Experts of a small language model.
Size: 16 layers, width 256, vocabulary 8240, 40.3M parameters.
Experts: 64 experts in each of 16 layers, a softmax router.
Training: a variant of Adam for the experts, 386M tokens, 5890 steps.
Below are experts of layer 2 (counted from 0) of a mixture-of-experts language model. Rows are named router (the router's row for the expert), up (a neuron's input weights, with its number) and show model dimensions 0-255. Each number is 128 + 32 x the weight over its row's rms, rounded and kept within 0 to 255. Numbers have three digits each.
After each expert's rows: a language model's description of what the expert responds to. This comes from a sample of Wikipedia text that the model never trained on.

# expert 32
router:121080099151195063140110046152192105119147118090146080129170138129129134069181139085142081141124161119122144134107121132084150125095139120103101148109141164116093155193192131117117134165132205161138161130172179130110143136122158180149147096095064157159145086085178128122167154085159138113167130136150156148146144140141120198182167106113153161121153156116180135128103131124144055134082193160112160091133124129141155088149132083190069099109150130154126105136135044085173154170146164116099150137069174130114142099129090117134113132146144114156154172142184150089153125129085140114147118175131110086174188086103120151132084088128165125093084099160148122169130146085115026115170069103136142125149110140159174124132140086085095102100072049115151074110140166117104134146130106
up0:141168125092153098155140106121177128122119149068105116193140164143123098089169106169106085143094160145119166121162133119035108122139145104108109114083145098132120122117171154063175155103102197169108076145189138143075123128086119130190086103190137129160120146122214155097236152155134105129140123090124153113142076103163139114163127140051126122130127110121131103133099149166135041137123112136122137147119098129133097083048118116115136142111185121135150130125155047142152146093117130115113165082152157099068125123117098126171148178117096123139151190104153087127101074154170112117109169115080127128092096146136083170093139190176131121163142097176144086198084167112120086111166151179111065166136071101101161128093121112129101094175133152085127099150131138170111091179141119
up1:149212069108158125108127087135108105063102141100163100097155120148110189081134099142095136154123107143147097129159133137133142167140102086186115097169140135096100156106144179095067118148176127120063135153117159127092151174129127113115151219137154145116120196138108068108080149187090134147120068145186142130165131075146111150138102132083139177141118161105069126159123170128138137084138101092093167104160152104126072102082150156110127114113116167091101139118154127065119117133151159110156088176156095106164099095125151120111191115186169090144174074148099145121173126139111192153133121126078098174114162146136080069115112149090151180125144139160078132105159116101138084208146091103103144071086158160162159165133138188123134166181093121068123190116108118094188095104148151
up2:153164117111150108117084099097164084129070177030139100114138109072129184130154112082131131143144180161124180116119101149041111121135126128124094159100122137142118151138141115107059118121153117085135075102143161161065162146134078139132173132187084149172131121138128150171169120142122106101108107119132100098112066156132211142138142122131213096139104187126121088118109117095094104115124108135087094129140099134145121136101160136154116123131105108154109140101164184145133118164149159086169153060143104133160159169077120171160122181145141143141164140185105114099184164110128154056116150109105144153176118095163123143108149085113143110199089109146116128063133123115177091093196107060092105176168143143130125082117116171210125115132131061129118140154054095090120170150099207
up3:128115078129127172093142116130178160144171119155153091139169163138166129117117168092100106112080133108141178171073111068161104164149085137117125099098128154112146120165093169113096035141123133079128099068093159117108178202147116093111179170115098126155170109130110154117168141092159149116175082094094168174143098131132157094205136105102155177164132124153151151141099127087155110144155193180173185077115178118116096115122111138139138093148156087140140002107092141151110183124108096116163092191128139110123081129134112151118163138135097134108148148107137146179161081113102129095182140089114132099138101109093123192119131142176118176130088124095107101097082154107100067139111104186103057170042157144124153125133156122110096093150045113149125102119095130165101128129118126
up4:076106152130118094170086057158111147148238110083127097126111139144169184102164155123115147140054123172074174066132095154105163163139127132108122110136111113140151166117194148087086123184119142171114113107159145148122171173148121129105134130120047157145123100111124118103166130084149109158151123098159084196187088141110109174122145116135150106148132125103122084112110112086115117126080151175107145064144078140132167154113112094170108154107106082196152149114101085140160122172130197151128176116094122092128096162108094089154128205166194100104126203108113088089205139117122157126091099102128152114145117130196092110123110123158160142155064132084129131152142116096086147164129078125116180092144117134126097158186125167153125164191137059077139083137132136095154111143126100
Description: Suffix pieces like ic, ics, ical, ist, ment completing words, especially sports terms like Gymnastics, Athletics, Football in athlete and club text.

# expert 31
router:130132145086168077122132128130128052157102187081129094152145166138123096131163152069166086112097149157135179101107117077094175188098148128099095171073151156132105152128117127077146111122211169121125176085116125157113146115131116184146139105134125160124189164161226142150181136094180149175148152190132127158145146112125135151145152110133147132121130094098132127086114127149168096099169163146064120118161119150130111104131174097152058129076124099172157093197100093113119136176111150121154125170084135018060108089129099134146119125147134083112161148153136204123211121125071163128116089191124125121129128112170101164070137124134134109113111085150137104159113105079133077106159124158126123122106115137096143175114084124143148072116115084139157137132132217115050135112110112
up1:148131054118156074153193128184183125136079101145187127104150137110163081088128098130167137122107178137156184113123075139132137137098132100134138163147145183140121139150241136019052116129162119149093123114120143171070117117149127142137142112122094187117157169137147154126096150127178094151166124130122132114182093147152109136134104203152136131141213136136119172103147137115198124146102171141120225111141140117121120125082151159137092168119144122161089085112094148130092105146135158126121138132107119091127131151126114133172046103165181101089129166164072168067186120110143140120166126104115129134103111144156066199084136095151190131109118102116147138151041133107077116120104122104131121141109090098111096169142150122081037106134103113125158159121107139106084121109111108
up2:134174113108133089106048175135144128126132096098139130210189150119161079150202192106110173125143127176176133101129152140070108131185102118115128113056101147127149128142152169124118150119074169099165114097137108130148132152163186082162134139100110176142116112099107131151059105147116079118098105127171165160106123135153157117167146136149170103193101121134122111102165112090130144099128147144122167128203169137188096160164081123119161088148120085090158133099157090160098121098179131113170104143125126214143140135089148243142139096123169133132132106099129121086144093174158079035147154116087112122137060099149079119076070126068139102141131114119160135094131134120106108110111119180113145122094123107125123149193080155140182089165123107100080120109151041124111122138144130
up3:156074157124120126130135102170119128131097127123176115121122111137175091105086166094134143128097116112118164122086141096156065136154173159052158158136114196135112104126124103096059149122157110131130171146111136134105122093129148087112183152189108082141193166148122134124107120125182166145190135064108140120133054168119144121131146146145142149160145148150098155120127175070143120201098190170097176120125132135151167177109009227140132126137228135148126149146067149102130135145165100102115082137093122118111142150127125109143130118144125136071110086095126173113101100125103109112185118129083131135140072124135125188118139122142189139139105111124097092090073146095055118065118042118126113159161131129117118131104097124139208130134124157072148104071137087133099082158085170
up4:145132121179095101143154115147118158096116093186117130141059161091151145136089157155051137067137161142156139081131131121123093148133138097124178090133096085145141146144162132187121147105144096118135066146165179134171123120132153105124125158200107121141098071106135122091142162192111156137079100095108124092024177187106164110064052143173150137164132112147190140137118068104084105126141099153179103154131099145161158181091106173133142088171105146072146137089124113155125120104098121149096131099114137192193151156087157150117121119125142131094174127071163048107093108122132143117175110079116148136087159121151130124114163147122191080119126132153133085087159155171129166131119154146143198129091137111170169145157136129130184194187134101093163099131091075168131091141081171
up5:166124132113138174172107120154128186106115170118166123123111134111182104093085112122109133097136105072121160115081109114119045151146092097097143103088077149169060133131101116169088121063185104059169139151091197143143117084124117087051165160151134191133163151133153103124092141106124159175132135130128186141152141177079144107176054182135179147153148124126090182166124200091148149115112149157156145102180146100142119134137045139164134109133201142162128106166105147106099149139103100122130108159140150107111181151097148183179140101153106109113131140097136140181093162153119086120131094122133126141123058119105110186166143109109126133111109149152064094056128172108100108103129096133058110146180158121127117141157128112145159120173113183218184102125100084163103156146114120
Description: One- and two-digit numbers in sports tables, chess moves, dates and statistics, such as 19, 24, 25–12.

# expert 49
router:097094127115155141136181093151164110129083152119171126163122150092159117106188185135090125088119128111131197073086118091111129203141166120092120132095120119117122182152135125075121078110163150089104147167183170143080104200151155147118133175140117169162174099144148123103168096115172113106135090099151148133095144139152123143095143141089165135087152116074101170175066118104142106118131130112127073049212073102083097131121156180143077053070180100131209107127103107138098146131129106085143122158126098122119157155118120148141127123150137078153158128154086174104180170115118118116134101166097138075113151122186092160118110157087204131074153094188133104141085135065102084154119107155126123170095103113173149145150089130135127132151101078105151177119119202183117134180101141
up1:166144144124144132201142097129175101109080140156156132109059150115108113137163202104174170090162118127106169035135163151127153121204129152090123162105158138133130163079142118175086137111174124088152185153092154059099104201116175120153126146125150168129144099200161114109136134065165160092101178100174080162110089103165125140110141127094118085131091075051106123128138098128087130129180148181085114083124111147101111122111137084098129134088131139140149087170126194112104076122146125125107088163142137148079158135117137133115156086112105138126161082119127152156142184104138090087105142181092165082110088116118100127149138108071171158136099110156170096112117069092116121132123120154132144124141045103151179131171096184144095050128099120124131125159166185128075113147184165
up2:121133120131190133136094108071147131109104158072141052135127105109194104123099153137087144128150130143120153037171122162075116152126193089129151162136160113146102173189122120174115107150147148104144176161155149164133092129113164095097101065126175140120124032065125115104138126133093154158079141084172107157118189092088161157129111170162112107149125086119132155120203097077066128101095137116139107115107043193104140136138163155163114123113128181131105164070163074126149132118086137172119094123107190126127127133184165143094107134119122136139093189139155065143172133146127158147140096122123114129146082120174062153151034142091127080150074133131074133086157177114121143133162099135146111120171123068113164113123084154174122160171098139138162131108111089165138108142073125
up3:108103120115133122176121160081108108132153160091129126103151147149187144103145135106155152076060118142121120129114117043094177167122089080191126096144112142120131162134058151110123044175124169150131146141163091160166133128115112141116125152157118169169131111162144078126145078151127069060198098079155176105179123139147113124136130136062146168190136080146183161100107186090137118160124126112151106145096097133128142125088110151190129140134085144105135108145143148149087143161146149077083089143136100125158158155168089201183142058120139089119127090135140175109121129105135116124119130119117090161115129123102160112124154102180127208123111089171142202096105079128079084123163129133089139058174181199112124137117131091123105109131103067126140061170123125179111063122185171
up4:165137120165165133066159094130130144166080090088179090062156147078150152167139135116158125111151107143160099135101136111107132172123186163064132149077128113187159131106147140117136156122114174113112144056096184081109116205195207139136108063157070170129114099151121167094143162081118137114137132161098180164147069143073147142124059103112113111122156145051146136103167110162098110153182071078081109090125136116142150102136131096101135114084108134167078118176177110101127142140125110153191093143127146146128151094131159114134151153117134163181158151083081088089163144130052070103146079178092123083162106083148089119148160169097077142067128125140119102138111122110123127142121147121098161126074129110156155166138075117158176110128134074181111143162182140113113080096143140
up5:132158107117125136091100094132134070120117138160135143144142105090141144148146141144131107159091085119145128128168166078134147160111163091165139109094065101155102161074132189166130099170125142138126161090149108129132200114127167212118129133109147134135097175141171114103099144114109066093136087094112103133120115123116072095131134155110151087145084091121139136131019188197172129127103090125045104130191084106144097126105134131162104170139024110110183120138143177122081117123137111118148100115197138166063159119129084116167139113169156167099096148146123136153104187153120165087135103099096065109165119138158124122117187108095070151140148166207142171109103108129138130086106118095161130115144129151149121150126147091142108159053119028150130137057181081141121092165156141
Description: The verbs had, has, have, as in had a population of in census stubs, plus empty or separator cells in election and data tables.

# expert 59
router:162115121086203109153135049106120109130106168067113063143155230111115151110093111111091143099133171138171146078061113137091136118138193095153111133158153137129065158145165115118079135136164151123121151138147184165095094137100153107110136126057117153137169091114157107150177137107165154195155100148151067143102154142128131154126106071166141117130128112044120183138135083097146106144146115172113124057139087181182127138105152160186053104060156058178160083129134110110040116143122162138097128180119141101112118102141139143149174112147102134126116118116144142146156115148114159139113173129092106108133139124175131133105138154146181079139077112147109115102137162078107105099198108183101101100127116170120182123169074072089148149126107138171123099120090177170106118155137106
up2:111116135158222168085152170108166133166124168068088098115129173172115125100123138157098077091149146087083145109124149149068102125142125125102105129073103120111097147129084108148156032100197106077159118117127153166103117034173170095097156122172137135181173096123139079094148176158125137199083096146123138118129179182047086168130141094063214105107130120099112174139152150082145086116151095150085110165128131145094151152168148150151117060121125129107059100111076138161159139160118159167115069164091131121153175151115168101189168158154151143135146135152142140130107142142127115157116131119162089098117131154194123120110152132033119120100109139142113102139106106114130113110143144130058156120131111155121135103162062152157124151132119127126175116111101113126119187089074134
up3:127077118086145102091078168122153064168129093126120146111181077110084102096098085130145137184141119107153182053112079164085139172128121151133139143124157162135105091169210131048212126089153180097134099119132172100102135132114112165215131155151071124119145108162144144133130118130155060141165095142125121150168116138111141146133153181143077131154195127175115084141076178120124119192112153104100115085169143107121166075115075118134140139121061159163125195146104151118095166107184171155177094068134101092117154164156113147156157101140132053125134134111143118145123077109124114116198169146119089144147085102173119151080150101107119142110146158147073135113099111088087121111146093063109151094113116113137158110112078087093097138114101159136124165115100162160076159172089124
up4:157087140092141162155154092125139154156069090126099101061144116104142150074112149118092147134132148159152079116132168151125108166150147194100140110101121181136096188132207083123127128087141127162128167158136144146131135136108115135131128190122093081144144117148114132107101124087085102095154126099082101127112162113125157141107112117145112107077162130107059173118160137156132120159161174076102177126189141137130146135114138184051131113152166119151158139137121115104047104136156077122130152148154119154087170107091172086128089110139186162154161140119175130142111122168130062096176095125094138141129167150195104096142107175040202113145150137082182123089124146099096135108154145147110162206136119101188119159035086096129121137086067128150091159062222144150112096115107092
up5:117155078111139102113105201126131078159108061181170133122139140164145077093140176149158112122075098114154168163125120100158162116114117136114100138122197121207129163124126120117177107145103144116144114096144172120134119050177082100159190176115145120137142223165151158083193100098116147105085149162079129100153083197089138131106118185099144202163160202151097126144087138172136112161120117069107062132106074081135122128150126138114133158120128157145112149187135142069094171152094144121145185105171097089161108098131106173184109123132123114095123153106103123117082155111066060133147098154175097135165109142096111098100172086119133151072125123149131122082125116157154153078127148095155079195126172132143119158115067108156139158069148148141164127128118147139154141157137182
up6:104074033074193119084192124097117112142171120090134088086143136098141089121121104114121117048088115155124153109119115109138104137153165118096144165155111187109119132120140129093161080148149164120138090145165143174103075114077114171128096169133089140186164187113166112088117132164178129132136077161148101149141136168102210189161148119111091138135145125133048097127109172116130099199093151088056159167163134136113181103140187151171099124128130141142154105110105123109092146116171123126154106133066137145097146107136095133175170131141143135150118124111118162129104077114109111097175135128076079163141155102196117144087118140082155128140167133159113108145110150097093121062157082077080047155101123101112106116164150096075124123093093149109114165158204156166070165183115122
Description: Periods ending sentences, often fused with word endings like s., ant., ics., plus table pipes and the capital R.

# expert 61
router:137128099119177130098163067113116073125142161138055078135110130127141144163171144112148101159092130090189110099113151139120153199108132098116150162183147124166139189173175146113091086172151121162148151146158145137118145184142134186129135119103067138157164173125182102117170151142124123127144105175172083183162137091126125140130111060109145112092107111087103124119137064122185084073163141174068137113141090164142137108101214122157037120079121068193116110170126102098127141213064171143147131100104143109123145124096128149131183109143112083166165127102131134103163114177094167138145189162097088112157146114103134110086103134174139152157079107102088155156154123091123119127168154133147168105124113152114144145068115073109135116063136079099172126111172178128120104163077084
up1:133108115110162134140055196098130127077158158100120183101090123175130101112103135145125173072173184122100112091119148066121105108059143132056164153097104147119124136139106037199111185086089153098136140185154145139107051182096117099111127108183134126121192113092159193092165157135092145149174159067061092119101169155138112124113108097120088107096184159097122167188134095159102084140133121078095061097074113176155101118140153117122098108054147154142128108111107095122137141141191105061106125145113129087153175129141145125140164182105077131096151109142119159148092094115113164131176146162111166133080154161133102157125166106101164087151144109097101136110144152116182120144163221144144137091136097166104117118148151176146151169126144128130178138129132164144125127104117121
up2:103087098143142164154050129109130106093125129110143148168190144163128116130181141080143144115137140158143152122101135109055133170111125180119115199146103135105150124096135040136160097206154137081179145098086140142111118126160109091145141110112106100152128145145147110171118027112200120125192146170124157179158133132152164155152132115091130163128123059058105077101132102118116093127120129190053156163145110108152111159156152144123092158091106098128159114112157088107110125104134183133189108148100101147128169115066148125133118094135140083204142131069141117120139084146120137143143172204145139157117168036130121127132078175185108172139109127116182144111171125129129075101158099133121182140134119126118132076119104190123044105111118109134098228114130150139113106146135137
up3:183110138162149220115141120094136107145092185117092119159086110124105107108103149148129152109075133106171151152093137119111086195126151130061077158144114118197162162147123113172185149134143160138131184146159126080185151152153175169068058101085106143106173136147133132100147224123153112082167180118093171126166130164124151116133160130113110113113132141110110097137153090111096076128187100120080102127120098173157095114115119122124092113130115112129188119157146079147065155175070110157156117140106136140089125185064094186123140146123107112183147139104074134149098068112128162137123110116045104065141096122136069124102130151100128094146176128157081164171106136127161164162140157192116079134126132105137190148091104167142103167154169142130161124152122166168072150157187091
up4:128092123096171071140162076143139100068051183101151137128137183124106120094180109129095072101062189172104156120171163119115108129133102172074169128098126127158131130174141126098119159079131145192195115121116144132091147142081110146157105066172083103182163134140155091137180110100172149163133096100120107102130112175200174166117109159122146154126178131095082088159144144158183151109161152161177074106110117142147168116110109110120110094142130109151162138206163129139146098150089145165114164133102107148094103067149081115141123118129141095126165150111068120144155104131141145081119080094190148126141165094145138154134082152109143105121103125159185118169141144081115056109148133087178091195101127112141069172122119128106100084123104116072117181174076150056087134123173145
up5:144118142124137142150108101127135142140169091085140116124118114119136145124116139120142124083097158144141104141157086128057146158106150137070134172116116114162119142147135117085181133199173122138106143155163135102077110162090081146146179114128148139152223131096118118125141113077091106134169104139122074167116097122139147178118146166052178156115138144130141129128096145079083103114161100142082153071110172139124087097138178170146096113143127122157071151073115053117176163141104174129140141138064180121131102130136135108174159147172070087180096169142146119083129146207061189145073197121172123134161129115119080168132061127119145146115031118123111125182152218101177127165133123162149140135132164110159132067136081131110076175102074139106157117085092129181081124132107150
Description: Capital first letters of surnames and list items after line breaks, pipes or colons in football pages, such as B, Ch, G.

# expert 58
router:108128124117140108155130110141188151097142179090138100114103146101141144107141139110100168121127138129138144065104100056092131144110207122127096106152109176219082132226178095130084123165190155156124110104181182177133082176082166131076147138095106154120190119076124154106147153115162180086120142121151126167099166137144152124104122153123207094103179129099106164134128158089110100133109149104110071082142095148098086123126129129141051093123156123139154085137096084077114121150130186142129143181110169084132182173070136169144074121169151103106150139189112122159132142135128141146124137158178065110122134145162057161104124114115165088094076113166109144087167165057128124125167105097133126138137147151152160114130076096108156116095068149131109148148139169198081163169118116
up0:135075101085140055136089129151098112149157078187124123133200095170125096088128114190100148156140146175120164121120090114108143180131122143119198102088134151164111142141217126151110144104096121109135136110108104162138112128115100141184133133173040084122088146124127145109156092085143071174116139169152094159163066117156075116154176119160128153141168180132124139112071202118165119174061146174124147132143128119157159138066105102148123129131084049158134140120173098157158104142115136119101167146124133076171146097162083112126120099115123097098069185126155158121142107075100154105163066148146106164167150168121132172163098126130129128171166143149134160161117100130138068090170088077142105139148104162095156151166144023083120089087121102098116109136115094103061104134149093
up1:148101102118092087137128072162141117138110150118163153084136155130139146107121217121087108107137090115173129110126119123100080153098113151104142098122160122168069129225096147145085118170127118120153169087091112150106116105097170106012122113092174182138140140134142145099118100110142123164156097183143183103135139117122126150123136126073129133191129180104107187160170177113176134110119144069140156130169100094101174146086114116125100118065131151148167106176123121151102146149134161127144136222114190130068144140120139100108144138224160175125137098150131153165123081120106105170104058082094153128111090150124191127072111144051192112127162124114116131085151122124158140149168069150125119171167188175124109148142122090059168131141064126141132151119102128101104164117170098
up2:106123149123127129114209153168121121183120189098107105170120194063089158124171130128158151060124187083137129151138185163136126101101105114146108179127105136106128133172171131135151122117191140123118147160158118103109145153132142180149125117076097096114158124148130159109140169094112146111113122165143154108138153075133117154139095135079107153123095064120095072107158132149124109163130178093129135095117113161138068108115146070082096128117135080177128096118151143108138232123135083149089168141111151143092125197071051158086141113095162144160098138149112132141093094168157160142124145176025130144126138115121120226099063158153138115162136110130091104156073080099106101114114134153144104133100114085135194173155167105107121102188132126128140140049175206100128154170104109
up3:105087165126166100168141162160159145110187150106158140150181182073128143077155112146168113058079134082110154101103139157105126136129103147101188134144105074089155105116119105104103112126185175129078146178184136157094114133120126133193150195141099093145167129116097083137120151105159119078132131050150177138079108156171137105110087162065134149077095104118116116120100161141160108129063131148118104112118094111076162141147173132107101137066158089151156072115220128183170111086141152199171189102127142135050150119179076164172169153090158109087129109169116167115126110095125104105108169125132177088115127105156158144144079121114172083121111131152132115213108157114170126119156144093138128142134115115159084137137153096091104140144175137157123104121063141138098159192104096
up4:163086155129172145188174096077109135123157132047069111108134137071111137142133112075147151126121099090156133146092137082105132126192108133161156164157207133106157142123086178143128126127103107131147152181139122118145135123144170102114123145138119122134130131119146029109123063113143121124113086104224068144158072137142169113138122070118152093130103109114189112152147166127139133133071144155166136075130088150148124128089183205130084090126123102102142130137132196133178173090131144124095137083078126179150136157164057106099163081093121129209099112062186174160136166158103142091130120085124115131138172142101123169134087071073133213162121134135132132119131197120061112109152111094160129142117105160116091119123109125171158120148088134141130083128167122145073119164083158
Description: Frequent function words and verbs in running prose after was, is or to, such as also, found, only, through, one of the.

# expert 16
router:167098117103164142173124125092125132127160139090169055103170155172175118080116143118114131073117146107169108102089118128109157192124185147058113146112185137144164155153114158117088094130128151110131178116128124206144100111153153106104139155090081158146154170130170162083168135094125106171185093121173128141119150173063137172099143113077141203120174118112079206111121162100146051151112146124087156131129112175187197092104156138131068112098172096157139134175135078117068150158142156136141108123110149117133122120067119163176186103146129125180140151108132111130133087163089173118136090133060088093193125117144129145085118152129139174105149095142082126115127140074124093093207125155072150115189146114163126119109053104103135137131067127101128074079142154143127115142105140
up1:071115086119094125042131095096094139134098096149106068148182129116138089154122111131059158126101091231080125083111179154143143142103164139126169094131153105152122147172162128100119075155119126183111111111156133114170113124118132100093113186151091083174152125151127086153141179112151161147087151199115127133119187142085133135092114136146110103140068073152060113067109136132179139124155146149074153126149123087165151105130165158131106146102077127161185123104171098160090124120162136153165145114174089156130203069166126126139089158157134096114120129108090108152143126078124130097057123149141059168112152146170108074083139218109211058137181149101134173129145183108117144136140087066160150100109086147139125104133131122118136119097126115117095172093116129111145119182130104
up2:219150073084141152151160138091142120073115194140192149113126159151160139190087150149131147156124152102127169081132100135119106129111128094129116164133198125179126138152146188133121052125161119181121128110092126172090170120114089073132126137154205116199121141196128192115105079116141115146173066111154112177160112073110149111135132125101073139146136124153175163105106142109155150195145181172104151132111141109113066073091130164136112146070172098123080104164141175128113162108085084134167112150132119074104152128130129126147163090112111131162139220201145105134125159117142168149128144123086130175077092071091168096140094146168077157120156116098070114073130137119137103148131185153100060128134090128148128105155108070195101089146114132110166134133130135158128117132139143
up3:104115077140126101083129160147175125085142133135144116120102187127107114121118103083100096145062063135164140113160107153120141142102090148129113151164160120186178086098212100059141150152121147137208099110148096158100096124098125139126136164094147146145157106100146168169122119033114106143089178160240145119162090138115160105148144132078092084127162170129108083122132126170132128159148095157078098095119127093155084107065132109123108170120034153122093140081191127109121152114084130159127105101138138112162106109148186146179115104164099138085143135165111124114159114129105140154120179140140090115158161118082150087087129171128106144164170121097138190117129098087138088219120168141169113088126122112167091114191097143068074139159098147079122116166116122101176136133175075
up4:126165146116120144088156136122154124204085076139101101104143123073127141122161110074081111174129166126089150156138209132051132119132104116174086159086126130108100151150112133134135154120194063140198096113124171104138112180122107114127141153163131126095138124198151098112121121106166187131043140152185085131139165078110123093196129075109154165112119119101121094116094126150115099135157164133120127138158125133089085118162123144131155082123155131054093127145084114104107130073082097110179159152077118139126130118121159158110100146201157093156135116135209129138112195159069137134153164178170076164135173095133128143166139130122097117136169121113105130138166127124100109192085057142096166137065106132067159125099126136098133093095114096178121202155204146110067159124098097
up5:167110095144125103169084106134087125158100078133164111118178107136140117172106143145068137101161066181095131100070127149132119212147152191085105149133146127117138113140143150092150098111134081123090156129158130133147112154186118113146111160145131125133164148136181188128130112141149138223121158138045105172064167130084134207063182094101117157104139069075084095130134109107085092100133159140129177111164140110104161177166178134123115124099118144125178141111150054110121185115112155122066117144061141123105121138109142161145124086097085108146169094098109110103163102140062160100155126115078146102165142149131086119107053133063164113071116102103158156158050097102117155073159086107170158128087115123083092158087136131092094123157096109094139190129128131146125143131116166
Description: Word pieces and particles in Spanish, French or Latin-looking names and words, such as de, du, o, ro, os, ius.

# expert 25
router:171114090082194112103110152103107049101069173111164100139111162124151108079173153080087112144112221138118155102112166115157162184099147092133150142134150172173111158139093159152127122162166112151118145140138180114103087104130115157102137165146085146157146144119255119085150133160131089135144101148146064151110114172118174144145146121123084168149164142108072141141092162113127045143121158076089111132130096159151120136126181124158069160088104125131123112202124100035066131144127145090186141132100141088110091116096116171174183116146123106138159137144155149163121095132090129137173102178113094162138153079165091130129111089115149184139130121133113139096160179092117106102176117089148073096130132183156139098087090091158124147066089099165153091149147142151092143161150119
up0:089118144155112093089137085174145117071145179113153124127186161100171183132135115126107084132135120122160149116103080106122153124085202088127089130130144136164102104110131132107115132167176133126110165096197094118064115117067144159116130159093144147139158147155095185078140129107137110110141150210158149161133165105125124143151185121086164117181108103111166139140100127136143122179110126167101125096130195111099101109108125106089100126087089119176130091079103146098157145155110194123152103215124138121057121124163092161119139125162101126060166151185080107139163159169113182083163187118142145115133172090128088127077100188137133147137118163130115043189132084070112137205152106127139108120092112150187150180158055128092094157187092095112156100141156141149125146110105073
up1:114086123131152087151151125125112139099139073157115162152127151165146151120133168143145097120165104101130165112109149120191094120115163167030067067084156128167129149078086125114088120104115125095202076125135129171126096125112137121161117146140181144183143157126127119106129143131174131150139079131110119158125158160082072140072090158126160188126141142106119199136168160140197119115099114152106086149191164053165119127171069143134113106142139097150129126192128128118122134119161113121114047158080114100086177134083123130135108166104112107031089121132134128068132099105152149130075068091070142100169100150109115111101143157100171140088084125192073068164153136096093118141151144164135146187114102079126132189183152128124177090201155118104134067130148109136105130081112112
up2:074147181171149122094096110188157121115074121200126154124111145098124094208083149137107128083154134133134141113116103122060168105070160130139115119106174103089150106086107124107152160228147090124085151076127116088118160117094148165162126077048126158110141171133117119147144208156107141107136221179125085106146145144095214190118070122126139117134103142119124111051057119085143145117137126152097123135148110132142126136190206092078135126077112136148120147140121103120156067108109218134127116095142149100129130185090124120126099186145137092087143071165105126120148149118155165149147120103180138138135093141180092131070124131126108144103067139098138122130119106109124127087162147169118149124105120093112160182121071130084126139107111143066103118081137166102164106144179130
up3:056132135131123130125174150111125175150162129112199094136121091156156147111142146134058160106079230192124130068163071115099147133115130130146142105083195137103164135103156141102091094102119178116103090094144188114090143123076072164186088136141136171154177144169136174132164116096191139137125130213193157106125138137129133105117159116171129186136125085148120109143104171156157135084110146147057134116101120134121099097117160084102122110140148043174123128122130090120171102114097140089171129127145088157123116091143075172141129117141129114091081148121142095089132118096127210123059171216209105115123102084154131181111114155151152075109132113134063150110153109107109124099212117158096179140099150119172113108136114156140113123117172122111130117161127106150086157120141135
up4:207117079118148051093113129144123082080096111130166090143087136119193114138126099103115102210168133115127169092069137117145153146121118121124131149090151163172146073202121156145145098136147094173182098134145134143149192115028137153184134112165139101125154122082134084064108179136080119076175084141132135150149111102174195141095186117137090127145146172122130166088113106146131091107166158091121142088106193136071065120106119087080127143113102143097079135143128123109131162157143136159125120126115117123147108077178161096147096096129101069121121162164157101173105113075127136079223111143145119147178089041083127162166097106137081105126105130106136100147150152111105129083131162103175120162122084106170168103158157104107113074098131103167097153152109160123132099130152140
Description: Final pieces of proper names and accented characters in names and places, such as Les-lie, Hen-ley, Timr-å, Î-les.

# expert 56
router:158081099083155113186160156077126116133159143113143044124114144166166088122134101114132143133116146112156103066120133127135136196091131098107110115117173164148123135192099142066111082147131131150144179135173172156153106157067119212097148114105099130206178157118178119117122162116144121140172096116198135160142079122100148228125158086138109122109157144091129144116132093151133094145157177139074124105089111163172132128101142133100054108084139168150139155125145147071116143190136183105117097138135111085116117083100141130168141108121093072131180124171138159116153075112061181107142128189058080100181151110098161124038141133136196173146113093156098126112124166068104122132178116118155174076164093164168119130135131099133120113140102063108145103142114161124145104120140138
up0:123115154092152082153144135114140075099056182146071120111123207133128123045109134133135140158086153104089132115137172167146138137106179127118164120149069136181103167074190123171174127058102122138123129148136176097182162127131136137107093137093157146088084092122139158102098151149140114159104094112127085112121204067148110179114067114078123149117138173101113119131106111161145142081144123130102058134106044139150089102207039136151131069093118147092111131186070144144100120204126160125115115128167099061132148125101152165112088190147112121109146128126111129074131148163145103190078104123085126110159105143136117072136209144076135151107155105179089084154151107111069151144139134106110120147169132161113153143129093110146147130152161142105125094076139137184162104121117113
up1:101101123154127143098161108137158144187147083108149113080097128097116153099091126164104096133111160175157153080124113091126133190111145152146183063170147181140152133135139076134168080144091076143135121082159115137138169116159085120120105149136162118135188083154174149081164107133116187156142158197073162124096152191094137138111153098176102147106136124116080103111188094124183093149164147060109119163103133091158197159118155138133139128161124085170206095120143110122105120109145125123124175088136103122116097155067081097134145192096145060087117128187109153117104098086072180140158160127080122151130113178111103176118132172121170085135149124165083131161108172121096096082179116103157160165093211100118072164137133120116181133151102157123127121082080134147135129164105051
up2:128067118118126106133122137122125123090139129126114125101123159142088185145115153156066150056108112116164089129149077120124169112084183117086132111166080058139126083115120126101137125132123114139105152134184131183173100122101197165130135125116140147132137160081140166109177115102084168116138108165139098125059122082107116114112109046125106130136136154111116191079122134139169105107166119163077122118104102150191131125114169169118121150100104167135108161116179078116230147162111105140138130078173136128084093095102129097182176176135133136111166141185090133090123086153094123156088136177104118118149147154127128158172113138171159181123121124161089110143146081121117146174131216153106168110162100139121112115168018128039083086136170101068138130122197185175142115182138130
up3:093131100088142159139197161171128135097166085147151106144201142139101118020131106117136121177093086143132131118088061101111131170151105117108121162165153168097127136135127137079148162133118101127099142154153183136125171152133125119183127186142111147123141099076121083169131127154132101082086102106208130183149083139204137114122177128140096135145152175154100130151115153086092164146053095106124152107122124123088084154153097204148086097164143123114092156185164167069104161122181177094158116114119076135132109142134125184135179115159120066120115075139116121115187143139120091160166158107102123147163119063098084158097093109087158097161116120116150165082100174074120117184150051056096135121131117094172095111162108113138086144145144120075106153133126116147151198138113154
up4:125133139127151127169077105158124110090108178124142130097116156111128108159137154172078201117105129137092128088182127116123173145070203123169166124149103109135115177101094118152085183161162102171138155099111146161065088178149123132085116089151115110163146074134126100130092145112158163161099092117132140143140182149108111177151089105117108141179175064069132121147149129058161138156148065151117148081171108146098119139125099115121111154117107139133138129156090104154087131135107187115110111165109133096101086151133137126115137109173154075151143154175065119073198151110140147147187099192142048107095161108127098036140137159147176152104133131200175155108108153147051159148110111096074141120156077141120126129169148143163223153127109130111088132130190118073134126055155127
Description: Role and name words in athlete biographies: player, footballer, leader, (born, first names like Tom, Albert, plus score dashes.